config.yaml
normalize_top_k: false
router_logit_norm: 1.5
n_kv_head: 2
lr: 0.0023
Below are experts of layer 6 (counted from 0) of a mixture-of-experts language model. Rows are named router (the router's row for the expert), gate (a neuron's input weights, with its number), up (a neuron's input weights, with its number), down (a neuron's output weights, with its number) and show model dimensions 384-447. Each number is 128 + 32 x the weight over its row's rms, rounded and kept within 0 to 255. Numbers have three digits each.
After each expert's rows: "raises" lists some tokens whose logits its average output raises strongly, later layers aside. This comes from a sample of Wikipedia text that the model never trained on.

# expert 7
router:152151166140144175114166076090094149179172117083106171086111141099093129107108096122137084108103125144123105175126171181134148104101123155173096087142155129058112102114103089127160157121186130
gate0:152146167156131112107097096051130098104221100142101127082157111150147093136107128170101141093158162109120111099098115146124168175078162129165211151066110133131133070080147127160168104130162155
up0:199125137124128106105126116178115085138077123103069087147127123090176118148114150142084161097083159105098105138083163117134132181109120127111067126136146150122118171084127113123126097103112173
down0:136145143148174121156101075168146141132146110093089102107111067133087133081160109165080140118101091112138105085167109190085138092099071141200136177137111109143139152080125103120093176108149119
gate1:128115158100094115156072099114140141164125118081210084147119114175125090132153126188167157133056112141166082118156150159102166145148147122115116158099170176082137152102087198042152170040112120
up1:062085132137154168166178179121153091099178111155141103153090066149138095171117173103106133130098106183082115100149120107156123114133111172120087164123150158143095148128126176211148101158147113
down1:089137103155083132097103144200095155083093142081169123145107105132125129166108173086129100133121158097127194098163087158172165156150083117132075072133164132153158154159160195147117151092078152
gate2:112075056129106162131169183138140117140099095167124100146103137056158174140142110128124139147099130119139151137076147087116130118129188081104130122191175227196165221101147188093126119168124168
up2:099155148134135103157133089055082117114106077131141164132113081104106097075131157126134102192114135136129140180129094173154139075110147111173095148137154131172107093183070160090169110087174102
down2:063069120120111116137137121159182121095129125121069103125143153153135160100198104153136116095144111132141185155132137105150072155094093130144078140127103137125104129124064116124130123203159125
gate3:062173109112102109108098122152166113112092179101170123132115125111134098124151083183095145054152091130151080156094126136112158094113177136118120172130179125148144134105184136045131143107128049
up3:132111061096095156151150131066146128117145151166143078149107171189093147090135160072092132113189115120060134169110114097117092153170110129146098149089096134094129125102151129146168146150109141
down3:095036148136149124161124095100104164095144133105112084109100138185122159194147121147084146135096148176116134151087132122093118102156102143163183117125105140119117168096106144135112218176112111
gate4:065108149136095144081150173101104166103156147127108159134113133175111135085097138156127127111146173112136125082127106108142131084101142123105107147095110153160116115147168113066124121123116107
up4:110129137128148138138124114139140110110150126216143165110142146118130143148141138134154053093138137128126154136123183104179066154102163179110160117122146096159164091126127073124165080135155110
down4:186067109087158099104119127121147106099114109139190118113076117125153153233144119198101075124160103115136139145148090109136096111127125198140117153104148078103175138112136180155177102081136111
raises: ",", " and", "e", ".", " (", " "

# expert 2
router:114105134103163089077155124146148145063138166130062148164117077154146139094041153195086153164139128126127069128154126135117109143145041111124139104149127214115169093146069144179113144104120070
gate0:117099107078144137100188105109114114139113131118117138123171119101122115112153143115144056138151134218119140181155135144154109169155067094127108108054119141144083092153130086161156095106153088
up0:140120173155181169156115141125153109174130173094161082150164143100132107083110118136151107137208149160114159118081120090122109122059120137149139151147175136154119137173128108103097154070102155
down0:139148115060159138140105126113117141170115141151102113145104105168126055110148145121112136165166145141138115111083137136166132127104158151105071112093106131145091152125189159151101077143127205
gate1:084168155211159148095188077192146062098120137198054077104122137208115121165096084126085148169124199070086213120101127139128118136129067175134097101108116150100182092158070105110121068108136114
up1:124108204137116185115158005125205104104095129104080173153095099071086176079052119097092136145119170139129173113119173057124148085086144173162089147125139101091143154161156122127165166121137100
down1:146118140145187149177142156150114156092144121128142118109092119093037162146128150086108134182121139091242140112106138166097117135115135129091120160076123119142123169112112140109178146142118138
gate2:165127161147113131075135124090081122122095143107118157141226128184199146151115141191144115087108127075126135181171104121095068102083091131102143007182160128137162136099161143134156111148103098
up2:093162082097106125090102140126096131110049147106125137148104111147102175118117142204151138194103086103158207137177187196126158112131128183091131103158203144125079113146167106135099114180119162
down2:159086094123126174130129113061118151150128103190189123122155159120183100147110151093108108138161172113054059113145130185169134160109123117143105158126128159135145082140126140107195192124153138
gate3:153106097136120163134139082133137174079114140140118145114106125104114115134161140118178134152094145138066132102143177126167147125137137105095125154172124139120154165126132083101181139084143104
up3:136084089158170164082060152156105089168099094152141066134121105159104128129097133132197154162135096147151090021121143148179150183137066072143101134171163136122120181122110115093157107140149173
down3:164154073130153137140153133146104116165127081129113169151137122111180120168122098114111072215130125143108092144152104194130184182136106117111148151161139200140130122151081125117118147171139117
gate4:098135158132138096146148157112083069113098129138078118154149121122051135155116099148099140125121084112090115091138101116118155147111135104106093102115175140147108075155124128170111164136127174
up4:137139105140154062140123062120150134163106104092180149144066153225137133243133171103096123083117106109136085130192137136152070133136086126159073139122099105159111147169137158169099128121131166
down4:038100123120127120142118118183102105113125165146041147140120111114114106144131131088125159111104140099094086105090107144147126162168149133167143122129170094126102188241164126161132066092116142
raises: ",", " (", " to", " and", " in", " for"

# expert 0
router:155120148147101129087142157173102150126165081142129146082126119169098130150133141061058132162102162097108152068131145099142153123084112163073107099115092079106138105180158160119076187145144176
gate0:131138159183136187142167147050126121089102130104110089124137062145142127076146132117106152173164102090094087109178134101174193085159142137146121132154122158111135082093115138128114173136149122
up0:129155108137175156140084131092128111175222104088072127097088146108177146124189122145158115101114110135113167093127128115195207146145114142172094162165125146117104076115125105150160141065090140
down0:150109173120127092112182119075191150087152131051120106103124157083104148155158175130138120142108141139111104152069105107123170055126107135133093129125138097135104087103118105087132160136148174
gate1:134127162119124142088063154105134139127120092105092055071133154157161146160165163163141115104132122138130109163115147157110120143100147178141155125164143106128099064135195122128126179097118110
up1:148127165164115100140106176149105095123104183173166125123107181058116130108105128071132194081145083070102104134139108130164100111167119143076160121126202080138146121178068114096155127162152118
down1:154131134117082140112135150034087137137107108103092122124086157166111111061167164115094112105187085149126102113151083075101108059171131101118148117117136106124145081176121169086109110144128187
gate2:126108121144129116179078107094117166154114164165150144118122114125111086089143118072145114128112108209173147107104135134129144127125110147144126083206055139151109109123121076081156177116155108
up2:120132077131099160105147167163155109177162161149128185141129065096094153050074168063140171086102105107158134199122154156135113091119123150132128141147129142119145130146099124108131174119124107
down2:142100133123125085125119123132156115144137139121121155111132157129152121174122121191175157129128090217211106115150121132157072074140059138122122165112104088137102140131088058164137128076127087
gate3:172142098116106175138113085102168148132133172137103150113107149146145114133151106097079138089086210167126105043152141154130162124204133175100178087109093154106107138159073117131125124159151106
up3:157140143133130101167169100137163127108119113117124126130150115120138130147125156153138155186144094147164125115147122119169140204147163095069076110102123102148164125104071153117162151223148169
down3:129146144113094121137136151115158090138057169175095089123142102139171141141108151164155085132066135108106154123180099161062131104111101137068138168126095082147154154116100125151165113118068177
gate4:067096095157079091143114085142097118176073125126171175141153141081086138114148076149154177150177132112126122145107132113153178103123144128167086189072060132101194112062063133117178072132135172
up4:122180111109084149151108158147117210157133168206158098113134134100115154086229135143131184164144073145177150180130025149066122151093162149146113113091125114130136066120158108086108064126126188
down4:160161099150067181135153156092093176099113130148124069138099120111143192083164107112129178145095080067134114149133102138035114212134131157151106103090174128164108182089138112146127138138091124
raises: "3", "2", "1", "4", "5", "6"

# expert 10
router:114141133174146119160107100164121149184185166157128104107146081112057188152138101122183091180144098192074135163130154169155157149120135147104117102120150127049135098061130077131133097161077130
gate0:154118119151131135168107107138206142072129118086101161145165122101153153168161087165129086110098107077129105139105112113081133112136106177099140133153155114109183130148072158095108181162103117
up0:157144047132127085122121099109079081103110162138071111159106106100155113125108160098093116036114147133100101141113123115117133163052107167157114118117188162104075145167103084163105136136158146
down0:087139142116124127173156203116140192149160146086157124123102106229107153105125134088100159042098158132174122106150117151200154158060105113140165126154173141141167110073128081154095137136108128
gate1:077092177101102136171112158128131097173160167117116090131151167141168156141146057155128161122137132139173210147144156111157192121151159051135095054150065124134119161074126079069097142053122115
up1:162217069060105127118135105139111126176132104120118095113094106119105097154086141111100127168105116153108131065188146116117105159136150182065148151115113140069134154085142060143116146155151149
down1:092141145068127128182095104125076113178152140143112141102117154093093164187105100103106100152131177088162071106138122150138172125105131127108123122137094181083118158104121123099100111118122142
gate2:079117127123148078161149204214175151063166105096099113139105109130144071183128115169090113140103141145145153123128209120133161121188105135115121165100100137078111181123159127156145101148111135
up2:133087159147208125138171135073131145116155090118129115131128124155143076129205112097110161085143108159169115128160087107168080122078058174040117119103169078162150108143156121111115190157196090
down2:146094119176095105148152105116064135158129077098090067085090129118094124080150096186108127171108148086140147149107123161099122152079103165120117165127146080158140147115138137159092143088164192
gate3:106135161099108142174184048129139141174106106125093116162198144105179115089120146131146129136134150160158170156066089126161160123184112163166139170116130124118113092188111102104168078094157098
up3:127121135173113181132127142073110101108070119109132176148159106141152140150123138107161139097148119089108071149111145102081125095094131154159147130100140162147150158190145112126066110126106068
down3:141147123142138128083136197097168090143144130112159186174161086145070074122186138112081079101102125118169062095110127175125101137170157150095142131147110155047148161135117146087138153078109145
gate4:142145143176107084166105146106145171125118116147129062120099092166084138179095187137124124162116139088118127066161134157117091054104144098100079119133128154143169131103126083128128060113083157
up4:106136128107194088106201097112106114183152120155103134110105059189142174166142103136120094135097091120076121165134085134123089137133238200115121119087138094126144090137045145153144115071141142
down4:180133164029177123127143101115144098109091161105130157117135104099129137162123137188146122171149129108143093133178138186061094119140137132123062198112134075136123104162130126157167095189219161
raises: ",", ".", " and", "'s", " (", "-"

# expert 14
router:141111076161147155097126135145112084110086135109130121127092166126112176131084153086136087151138142148172088088097108118134118130102131106117119099152109141184103134180131114133089116107168114
gate0:173131190164147095138135142081088176073126152154206141134110141106101087128087110169055118131082187128170072126108121161121098141068069118123165128129113108080079165124119186130167137140132074
up0:135212126148066155107166139099139133151108165129086084161129140142139098134173151135132122083100105153166109146119140129146120142120112099153058124144132128079094098124105160177162163140073094
down0:118085126146139150080132106149135139179156164106134114177127103127121108078056108127137143082104068135194149091079200081127129103157080191187138148103126145140109111177169154135162093114104107
gate1:140138135100138175123115155093093102137116159058152114115108117128147098143104109173127129142130114163099135138048139110138154140076138171187161141126135091167168085174157094108116149112128105
up1:146195097087140128083113058093100113151152126067133182152143100092112215094169124158120125159105142111111166122158171144142108163116141119174064137066154148123116123094160087129203146117117122
down1:117109049224129163173122078153099134105125077132121174094144155130133138126179092142084125060139101191141122098098190079181098177111075135120061103097149117148155151132131160149153096115157161
gate2:127159149164045117174102148138104137098131186140179140077141139084151117106126119075167031138108195080166116147078136159089138106100085122172116113162125132079180197073185124150100081079143154
up2:136162104153180146133184165093100124136081103071147161121155122123093118120116165142090095141083149178123050147121134164145113105087106181125070094153088130119145192197070133089141145108160085
down2:076130096130184047122104121135168114194098167105118154201120173129191094131101120180111147160160124133124172134118135080143110082153114118127141154129169040196130132150099099117201095178116131
gate3:132152152173153110129155186183159188122155140104096156120134085180114148128129110099185168138094094180119129079124155126097078153159064149162145145138152116149094135149092086165109165088115166
up3:142114152159165129122101093115111060151136081166129116149144149208078103142123099106121053108104105156082134133136147183113072164099102168136128138119111115185170069058147153130126095117126105
down3:127091139145158126152119140108134138098128106145149176151079085113122157053166163085145078119200175191144084138115151163165127170178224097138180077127184086102156150131143128129156136116142136
gate4:125150184146147081130156105125125159087054092130079138178115111110174046143143099090087076110106152098118138161101085094123141173139133100161131203155129112166195127158133143116164090164149180
up4:054118076141133176136112118169098119147100071135128081159124141135140113140143165074119181120133098129122097164082117104109106108091166145063081172127110111155091150166137107077192213151075136
down4:110117068137119100101140094123161137104138133159117153138111112071190192120162133125117156097092170086102161081182112094116172131141119124087115126103103104101057136110167120133116129088107104
raises: ".", "b", "et", ",", "p", "ar"

# expert 15
router:103133135096095065136127134101158114122163115144132115190146126127132094131124157112148130098135136066074160168133135093147154151069089142152140187178105123170143125143130124115166119069124104
gate0:177095128125140108111097125182140102119100102158139174149098072151110136109165166059119122090134092146199207126088114114092139090143078106069094121143098129117109119119042043170138190121145071
up0:173160161144120082073147115150129096153185131135136084130131106132129116133116100086123138088169182056175132147120137081077136081110042101107159134094077153135048134108063108138110133192162107
down0:138088156196100136179159140085129116105119091135200088096138121140123089101166129125098074119082107134136118093191170098184130113112199129120094122121151128122142148073142139112150180124161077
gate1:136160084128159149110154187152185132107140088101084091133117111096122141077104120130157165097107150105127132159118102120132131097067123159113120088101179129085126122126182072138044150102139195
up1:099121091167081133129138105122171097160166141173136104143100151154118129131120116072135063149150103114150149092117057102126102116131156110121118098118144081165117155120112119229078166144148108
down1:160144148144124117123171110180123146112160128122075072153196092146175112128171090107081116120197051152108109136155103200052155151146090163160111135037163093115162048097136050125146099137174106
gate2:119056099085133146162096150162112166082076108118148142112145097070096118129103150156130165179159092146156155121154116153058136074093140146134102149125209136191166104153132192099093131096140123
up2:118160134134182040168082102122072130097149130166155085093098131139140159135154065104172128079128121133126101152122162153148116163073169066141119093104115136137157121100163114031133120113140115
down2:086155155133084111126134102154133143142081118071069110189086114174140111161121142095154174159102189063105111064172172153117135132122111092130122172129119071077111116146128121124150121182117134
gate3:101081179181119138062136181127059050131158163096107185091141138066119182068156102130183114161132174116111121169142113100083160122128106150135042130152156148124139116115163131188101085070155078
up3:108115177122134096133225069127134149155090117158074184139114098099109154074141115091136148079158164112124149196135143100116139128127071182109145132123067118178103134109129065179095131070140139
down3:131088147183155106156188183123122123128110058146114167123159147117136187168110109077196152086144183174152119130126157167114213103097099112189129133125111131103124088129150053119119177092213186
gate4:124112115115111063116135139096128136122123140102141224126137152059174137135123071085151113171152112140088160166089121088126086071162177188095127090085177154117149117140117090131128095115091129
up4:142101142104113186190073128104130090107167198081109106140144126099151092081086075134134156128165103131142146141107165129138129173146150106109158176150119135123153141165137136168178143112119176
down4:153163092134169147138174148166082097124131144140122136141109131127101205173152131166141144077086116105102135084127112126094180165135138135207119101129125162112084120137085152127086093069106110
raises: " the", " a", " an", " ", " The", " in"

# expert 3
router:120112139138134110130154116125100116143039107115130122091144176072173113157186155142164164123157103130130154106140161093105103157112149120087093152106181140147145130132118125129115127174130211
gate0:066183139158107141090162176149130151134093136123140191120165146059091143159114109085117151130117086078071070104147124188123160094159087144109082115229103134084183125129110117094094167118131117
up0:079194121079131144126093080184134126140153071091071149102095136159105154157113138129130102111082064103139155143087140138153128075109134118091140171101145181141164165137140125154162116105151180
down0:079153165127121142115157153110216153164120153225125128094122133075134127137077155186182120142100097095154115126134171184110138140155136123155144110131105145082136130151082189084112098155136155
gate1:110150095165108085133152100078139155141100139152169123164091131139111186063156108172091090112109109152062146175106106125138092157138120170142155105112153172163137181084144096154115158122055169
up1:085137214049155191098085109131134137159153140092102121122143138143156159145134125158096145104120135137152098136102154132148188119175159071126104137122172115079099109104114088178145148135118152
down1:112138156202115109140137107135137131138103103125153106082144161135092159172142139127158092141119137122149091189136125117125150122170100068129155150114093118182127140124109111150097132102134176
gate2:146154125046127083093160120165164109137124100131129098154144130079110141136130130138166115132145143132091128114148057149106096142087108100136199100117118134182181131116138100155131126067104080
up2:100083138080140128107101139103157187106133123110114127155080143108128121121146128150104131116079088131157148116122154167104203114144154102133112134090170123124087140186098127143109140096134156
down2:078092133135110107146173155153158125070237179178188083117115128112081174148156151090122131089165137060133102154140137156147142105177082190039135150168119148136139109146148171154132053119137096
gate3:104238091111147136112165084160072097116134142136138088080165158173169158058110164129147111094065082173111123094131144094193126101134086115184115122092110169108145108161113121090080097103155120
up3:117096161124122108155069071082126093141176128152127124141101134148113137136162166138112128135072120128136132119138141116099126119171097129132117174152143083144099187179040092138085152157139115
down3:086108131133101139090105142116145176122159150097215103148104077128137121167109099145079081150179113106134098112099110129079127167157118145170199158157120148189147095153127072129099176154170095
gate4:106153159110136130191158153092109081135158114150187120136142137140133162107140111116068162093093080119093166145123081165161066187111177115100162092084084152191193168081063078138145132146140131
up4:085097105081152135122120150158096127141120172106115182140175197170088077154115134141152061149098157075146125112148134109121166061146098138105146125137141128091134148118096092081143072138148136
down4:103173167143115129110149106147186094152073124131162096113154124131090155131124109175131146132119141115139076139173135148147133078168157166130143117115130103105150088144111142189122135148147121
raises: ",", ".", ".\n\n", " and", " in", "\n\n"

# expert 12
router:151143167148096098113112162147174149114155162099185071150102134162187138081156046154117153107145125177192118126126115150161165146194136099153148096048111158109097134131175135144165062127143154
gate0:119155122136169062128139145127173140145136040112152130086091167184128077066147165107146153159045156106070174075109191136111168161126138145124138098132141127147094086133148129131138166117159187
up0:169129134108140159213129118138108090146148138148142062143155185078085112127097098095062089119131072124157077133145145195156083156160118077167106147105109141183174120142110066102199125077157148
down0:094142096172134142128100146124151128083108148159126113180060109131120184127114177122120158072112138154078188154124099137151152099155091120127136131166071178137140099158154108095172117184120122
gate1:109090067115152121124103155131094156134128159158155221098134161139138129228105118108126135134159125072151128129099081081087160153118126136123147148102104141124113133122126128126212057151125079
up1:079158141103136061116116148108126140104135119158175040116142162173125082179084124081160121175129110113149127064136123168112181173169138115139195102153136077133150161128129099147099114129151108
down1:115116121094120148133105078103081106130143080190127152092089105095129118176176154117133088141103124131128106175176113081091130143126094141114102144105163177097130150114150117146121094114132147
gate2:092134087146118090072141120159142137185169142102095064087142112063167174084108151136159078162153119111073133153158115050143141121167100160149110152159122144123123169129124120133164093110097125
up2:074155177161146107140143148114107152171139115121139109071133154088160150133115192139148126127116121121114100167160132088166165101145091112109183147134108179137087162126179123135151129104159120
down2:157147138133135167117184124101136125067146122124139117173143112134128140116207108228090157172097119175143161150133176144131192163058150078165103089102125151113077157140129138112101157153106109
gate3:113110175055141098139171119135121169086074175132163098119133112140109169107168078136120078115176140094120142176111125160171150123049124115127138129140139136107137100121099118119182095149145121
up3:115121143138120103107122135075097114101105125191111097084134139120068146185140103146168195087145147064138136082102120167186152134065150149142157150155157169168141168131118146150161105131101114
down3:117174135153106078203146147082170135162135134101117131099155202175104114130179131137058136126139128099091135147137089088119170172048153134155127110154128157168136099169148192140079119122120086
gate4:132131117170113146139166157144127127090129144107178102114116116131121092092096143129123120061124143130147147101174104173089215111073115140154149159181149054139111080177103121154102191097086144
up4:072110092108115159126176173176149107119124112151159101081165106119105145119127140158104164148149122125118155133119128121151108163106068115165157142140123118109135176152161086112109191107150133
down4:146112128144150111133150085142074139111157103178191131094154128194169131123120131159130105138063144154133154168102149087080141113099165108131135158170117172133086132187120054168147100107106153
raises: ".", "er", ",", "ate", "ach", "ut"

# expert 5
router:068154126126133116159134113118055099099114125157148051083064128140107147131137086111142143116090117082075142135145074129084137067175190178121173161142122118136083128111127134129097151120110135
gate0:142084118145117126073167069092146153080145201147160171119116082104045157130172154167126170036129122138085160150087067123148146204152127123089118162141126106079162110098138082127139087178112140
up0:188103092094083126103170099120153147095211151141123195135070106117066114108066117183152143116135094135148105145129119108104086158153154133172147133111128111114118106077126084130183129081122136
down0:178149087089067147128158156127099076103172168121206094129170158141141149070080101227143095097080139089150077103129102125096155067120129154137116195129146119188139088114161152155130073114114139
gate1:119127150146141177126091194133147100107154163104150123117127117153127210140135117147165136107094152088127084068133176155100104120116105100083147148150120148101106098144116124167158208052145160
up1:120137101125175125100090111072081149108091144159189189101118136108153121132155133085106173161075159176129115112118144109140218117086147110097114148168078126124093114122106110129113123162167106
down1:198079102090145086164185146109091120101086107164087142145151167112126080113139114109128073130128198172119117170174100143180144141155141168169144108166113058147175066151066144125141146118088161
gate2:133118148145063155133101061123174142107140145124156092111191142144182112148170090110109130129115086152075118111097142177119125150145127145127148138100123077197149136098144115121170153122131121
up2:143099096147143136086151115142178091143132090128152154091176162105103148165122109180125099126123056145095145112160126224130181093151119201206163140109091143137095155112158142150193149133153089
down2:171119131110134101183103128123183200135074135116166158119103115120124141131137077161087143147117130105171106105169149103158126105069138172120135074102122163135072168154165144132104132120124107
gate3:119086124133146137044190180100113115085145158068116121117209076048103101115056139119097110042138150123147059095108151060140096097216122118087104170178165073106119114098089092113175174182108141
up3:111093105149104087156140009118142128089128092154102116117085099103184186125132120135080122165108093181124125100105107183137182111161187190109099111160099138056129153134109169164096077150177171
down3:166089122091150129082168155139135104112103163113095169077138112141156129139110082139073115111123071168166098125110141159115145094192149113084113171124187198089136189106148077128148177100131167
gate4:147194063115159109140135092175084134082132170086088124114108100145135160107100131116102088183165122136137170126141133072087148135141107133113132188098084119168197147111089103069149168186159145
up4:102177124111107101181125170088192080133132145124130105100191125080061165147168065122171122201136148135110077151167157117132175073094228096121116154140153125159095124099133167117147134129140096
down4:166089108117119158145113102141154110180136159137127070117149119050093123137135096201132129133094104130093161120123103134120080130167147201159107146176145101073195135135179101152115076169088175
raises: " and", ",", " &", "'s", "-S", "–"

# expert 9
router:166140170115139169107147142079112108117109118166081114124107123162160120157136158107168096168142050065193153081125141116150101114100158073093106090153124182154144160105195152147148143119113157
gate0:142157130118176154109140092134108145104168137162100125122128121120189134122139112115129147218165058146150107144131114090162146137161149141131154144109140154128117162138132214059137124169163152
up0:096137079155116146169103117125164121166140095101154156156092163126105177094133116058166165187133123153124130143120152115158141127088111101139167201154158127086139129167099108153143107141179082
down0:125143182151142118119077091115202122107114084150178098095181119128169160123158133147102127117118071143158135115126088199158146180122150128126146160179167137126127128143052145171123143173146103
gate1:083130184071119156176111094098133107117136149154098045224127086123108140127181176126129071149107103103137083125130104141161174119128205064142163049134190183110139149133151115088163166124145085
up1:122113152100188082163140059129152105122098118190158123109126161163115136140098089158128178139098139109150145098132189102150170104040136129101098100175096129084172161178138107083073117137131100
down1:110146104153155139106075130107127174158158180148156149173114173088127085153156181119199122147127123084133145124111192124107180109101141160144115087161131128156137150150151120114168105112095190
gate2:068122189110121134105118082125133172069138111091078060175123163104141146120071100102156121121124121094126128117074141067151108172055157081151108174167152124122189150162145089127153114136118082
up2:165125139138137145120085165135124171176122093117169171160163076182103156185108129105083086075118100139123119148153131144108117224138126133170145166152189171120101129168093159083086047079120103
down2:112187124134105150078088129183130113125105137083126134159118120100162159149169081153132081147102086099073113080142188094176131140112141107136068134209108145143133138116165144131136167114096149
gate3:160108168126174151140182159132092123094140157098117100123152139079148067150112122101129142110153144184117137154132092091138149058158149138134151188125159075125151082125099080068133185086120141
up3:136092084090112128131155139164174157141084111126047125141162047134171094104156132131110140153175132178097140115127091110059127091105124134121074158110104112152124121111133124124083119152080180
down3:055131143154126113150156151125150084169099140114139149166046085127130105152127106164087149144150070100139070142128128121172095091185113118108112146147152154104096096145124155119126104135201151
gate4:125090119128142114082171090115131119126101132100141143143077144114188130117119128151154155179070102087095143083115099168141125213148070143172122099104121046115159106117059142141113090083090133
up4:125148164131217177177189157150133082152129127167114154140161135138194086117120208109105151112192076161124151093164071095094099157159150119153099099135099079158115164195107117107109131159134108
down4:129110160128129071081131188090173172140108090176158127091126108148156143105170127118101118082127123123143056189142181207159183144111101114118093095121131144097123135141109136100169177061078134
raises: "-", "|", "M", "W", "==", "\""

# expert 8
router:188088112153070144110120084086138111088060135129104124095073141129117086059129144115095141064094099110127158147120170133050087106164119123155110098119157115135119123128103193084110224126122125
gate0:138117176143137114180078120112106097138143123096165131141134162057095138108049085094116088106145094157097122118130129104122108141112125119158093142127171081175122118117113108120120089111072118
up0:079097134134136122127123113154125126100091168176094150163074095153149121144101131107033136144157074144151154114109112147094135111138085151113168122089136182130106110166138112157100218146053134
down0:126109148143116098148159174099107103111113183064172158154189129091089112092142171180142118153209121155042090107114149168128106155101152113148118135098097179150118125126147153123095136155201147
gate1:097148119117040087096114140150156152106154115124166120101129087178128131133167172115153119179142096168085121161138209166131151131175112103158151176092178174153126097106129178155079086128119090
up1:142131114135166127176080145099118117111130150118166110088098145119071177129087177145190158181161109194122066119079133114099127138154163125106119111104171091115162141148124145112081131158115099
down1:147138176140184107117106091099088104092095129121143153141117105144095138148107105106140101172129145083182147135183148145113138136151172131146072086130136099145173145151075130118048146103104110
gate2:111099122155184116196104116092196098142141127055101102164135111152128140113155134168108137129169128082081121153186095115124094107181090103111115179084085156127122152096103126099118159097118151
up2:107124111126139118062143101105110203147089167109169132145152063173152129163116073130113143131176048100081132180084202181137129116109160099176172145117141119111146094081154167092160128125142160
down2:122138106118152145130166143092150134092104113162189046105152125097113042119114160157083125149114122142169171114114212167121104094093187081108107140104161140116146117153084077137138091157073172
gate3:110107181115085134158150129206112030110136148144116160051189034161090099056127157163138213111180115134155193149126116131123182129129186193119093129209125166154130084195177077142118154137127116
up3:173050110137143174120116114145121131128122172176089096117115158177159120111093055130120104142118142130224105159072108201101109111137070112116178136120113142120125092154103151093124111103110103
down3:094184066079143109129167118104150116151163099131191092152122164063078105143147131143172053104086092100065076058128111146113152160158132117077101157136190117122137117119116077112111160081156125
gate4:073164136148118160076143191148084111112149097097133134105161107140174103131154119135130131127119111159148168117122105096132121167181171119126131080122089098148146120123109217150144093116108108
up4:130108145147109127130131110119126102106127088094138155032124172141168123087182186163155118153055070121147133111165110174089122101178116112149109144181155138171142158110151107068159200177128158
down4:133144134114118134081105116134173114161088094098124179073150138094072132114158159190123122153134138098089170069114157173059155146160108175127106070113057164069133089115128124092098166182111091
raises: ",", " ", "\n", " m", " (", " and"

# expert 6
router:146098068091153142161156080066122122165169139072120134152157129119175081127123138199126170097162186201115121132140114153157102123155174146193118108077119127148159101115143104113106130141161070
gate0:123132153193137136134138085106148141111182163155147079082131095136118088100112101134154063087152158068096134126113115182101146192109146143137129132142201149111158145098136132143144147152121141
up0:182090072125067107155181133126150105098129093149141140140108102146090149061108134142125108076145145108072155133134130018171138124128144172150154168141127142128123166089152132132148150091088173
down0:129116089136092106128096097132096108174064124089147127176130156164069122135120099113125107110106102123204130130088114156139149126140053113085118114116107142074191106148172067113121122069100097
gate1:083126156179111144163115121169177119153174061170108109110140143129110157109171115177121108102131172124179120167177159132069186124100191155114116104161166136114090147138087167144071112130077133
up1:146161173137135162103121110154174145120119126143133098152174075189136157132143054113118043156140029164073148092129103131159118138137172112151140124104123090080160098132098096121075070160093124
down1:123170117114100162112181158115107133104144164154117091108116089109141191149126122131124125136076109168146088132085147131094127123080167125186118170129126133213142126158142137111139165062115125
gate2:133022156158136127090191100123131141162145167157184097093143120111126128176099094152109114166083145119112138119094096149164106126123164097134094194168112151130080114120145138121154178095091133
up2:130096114090160134150103186076182111201097129108147115092141119127167111150110154135091100133196135190143157145112094191148123167135148103157162115137171083131179146106141109153126099085142182
down2:145150148100131144171129156125114120118100183159162109135143144175106122112072157042131074162108141111099101126098106153112121097105170125097083075137098091128156081122179091099160187177143153
gate3:094107104143102078097152115124108090084174178147151152079126122147120174088119164129112121188159118151144113173115174115142132196154130137056130151111176075093108185145151101159138099121130164
up3:143082131114119120121090098163099145188138092158167069098120125227150133127074080158127131145134065119068176128139159154146157166127180174216129126076115130124088156132084155124143140157130136
down3:165118088139134086117131151153202063115093086127151154122118138078149118089091145128130083107156073121115146137121102102088136122133178122120150088164170079132138131134106082125149081193157088
gate4:092125088180126124141103127170190165150148084131143141139110148184161125152095103191152047158156137130096095157064180173154135123082106138141146126150179130101107115107134132125117080159115135
up4:131096177182121122156059116065106132099132090148093117150099114110124118083099075181121077112139117136124127091104097110138140138127149102124091145175149202142087147191156124116108152115132161
down4:130139179131161233128071146184118088115122103119105155094166115193136054178148092093075086120151120130110085187158095039161130165074180109146171087120122114172106140182083115129098124095094161
raises: ",", ".", " and", " (", " in", ";"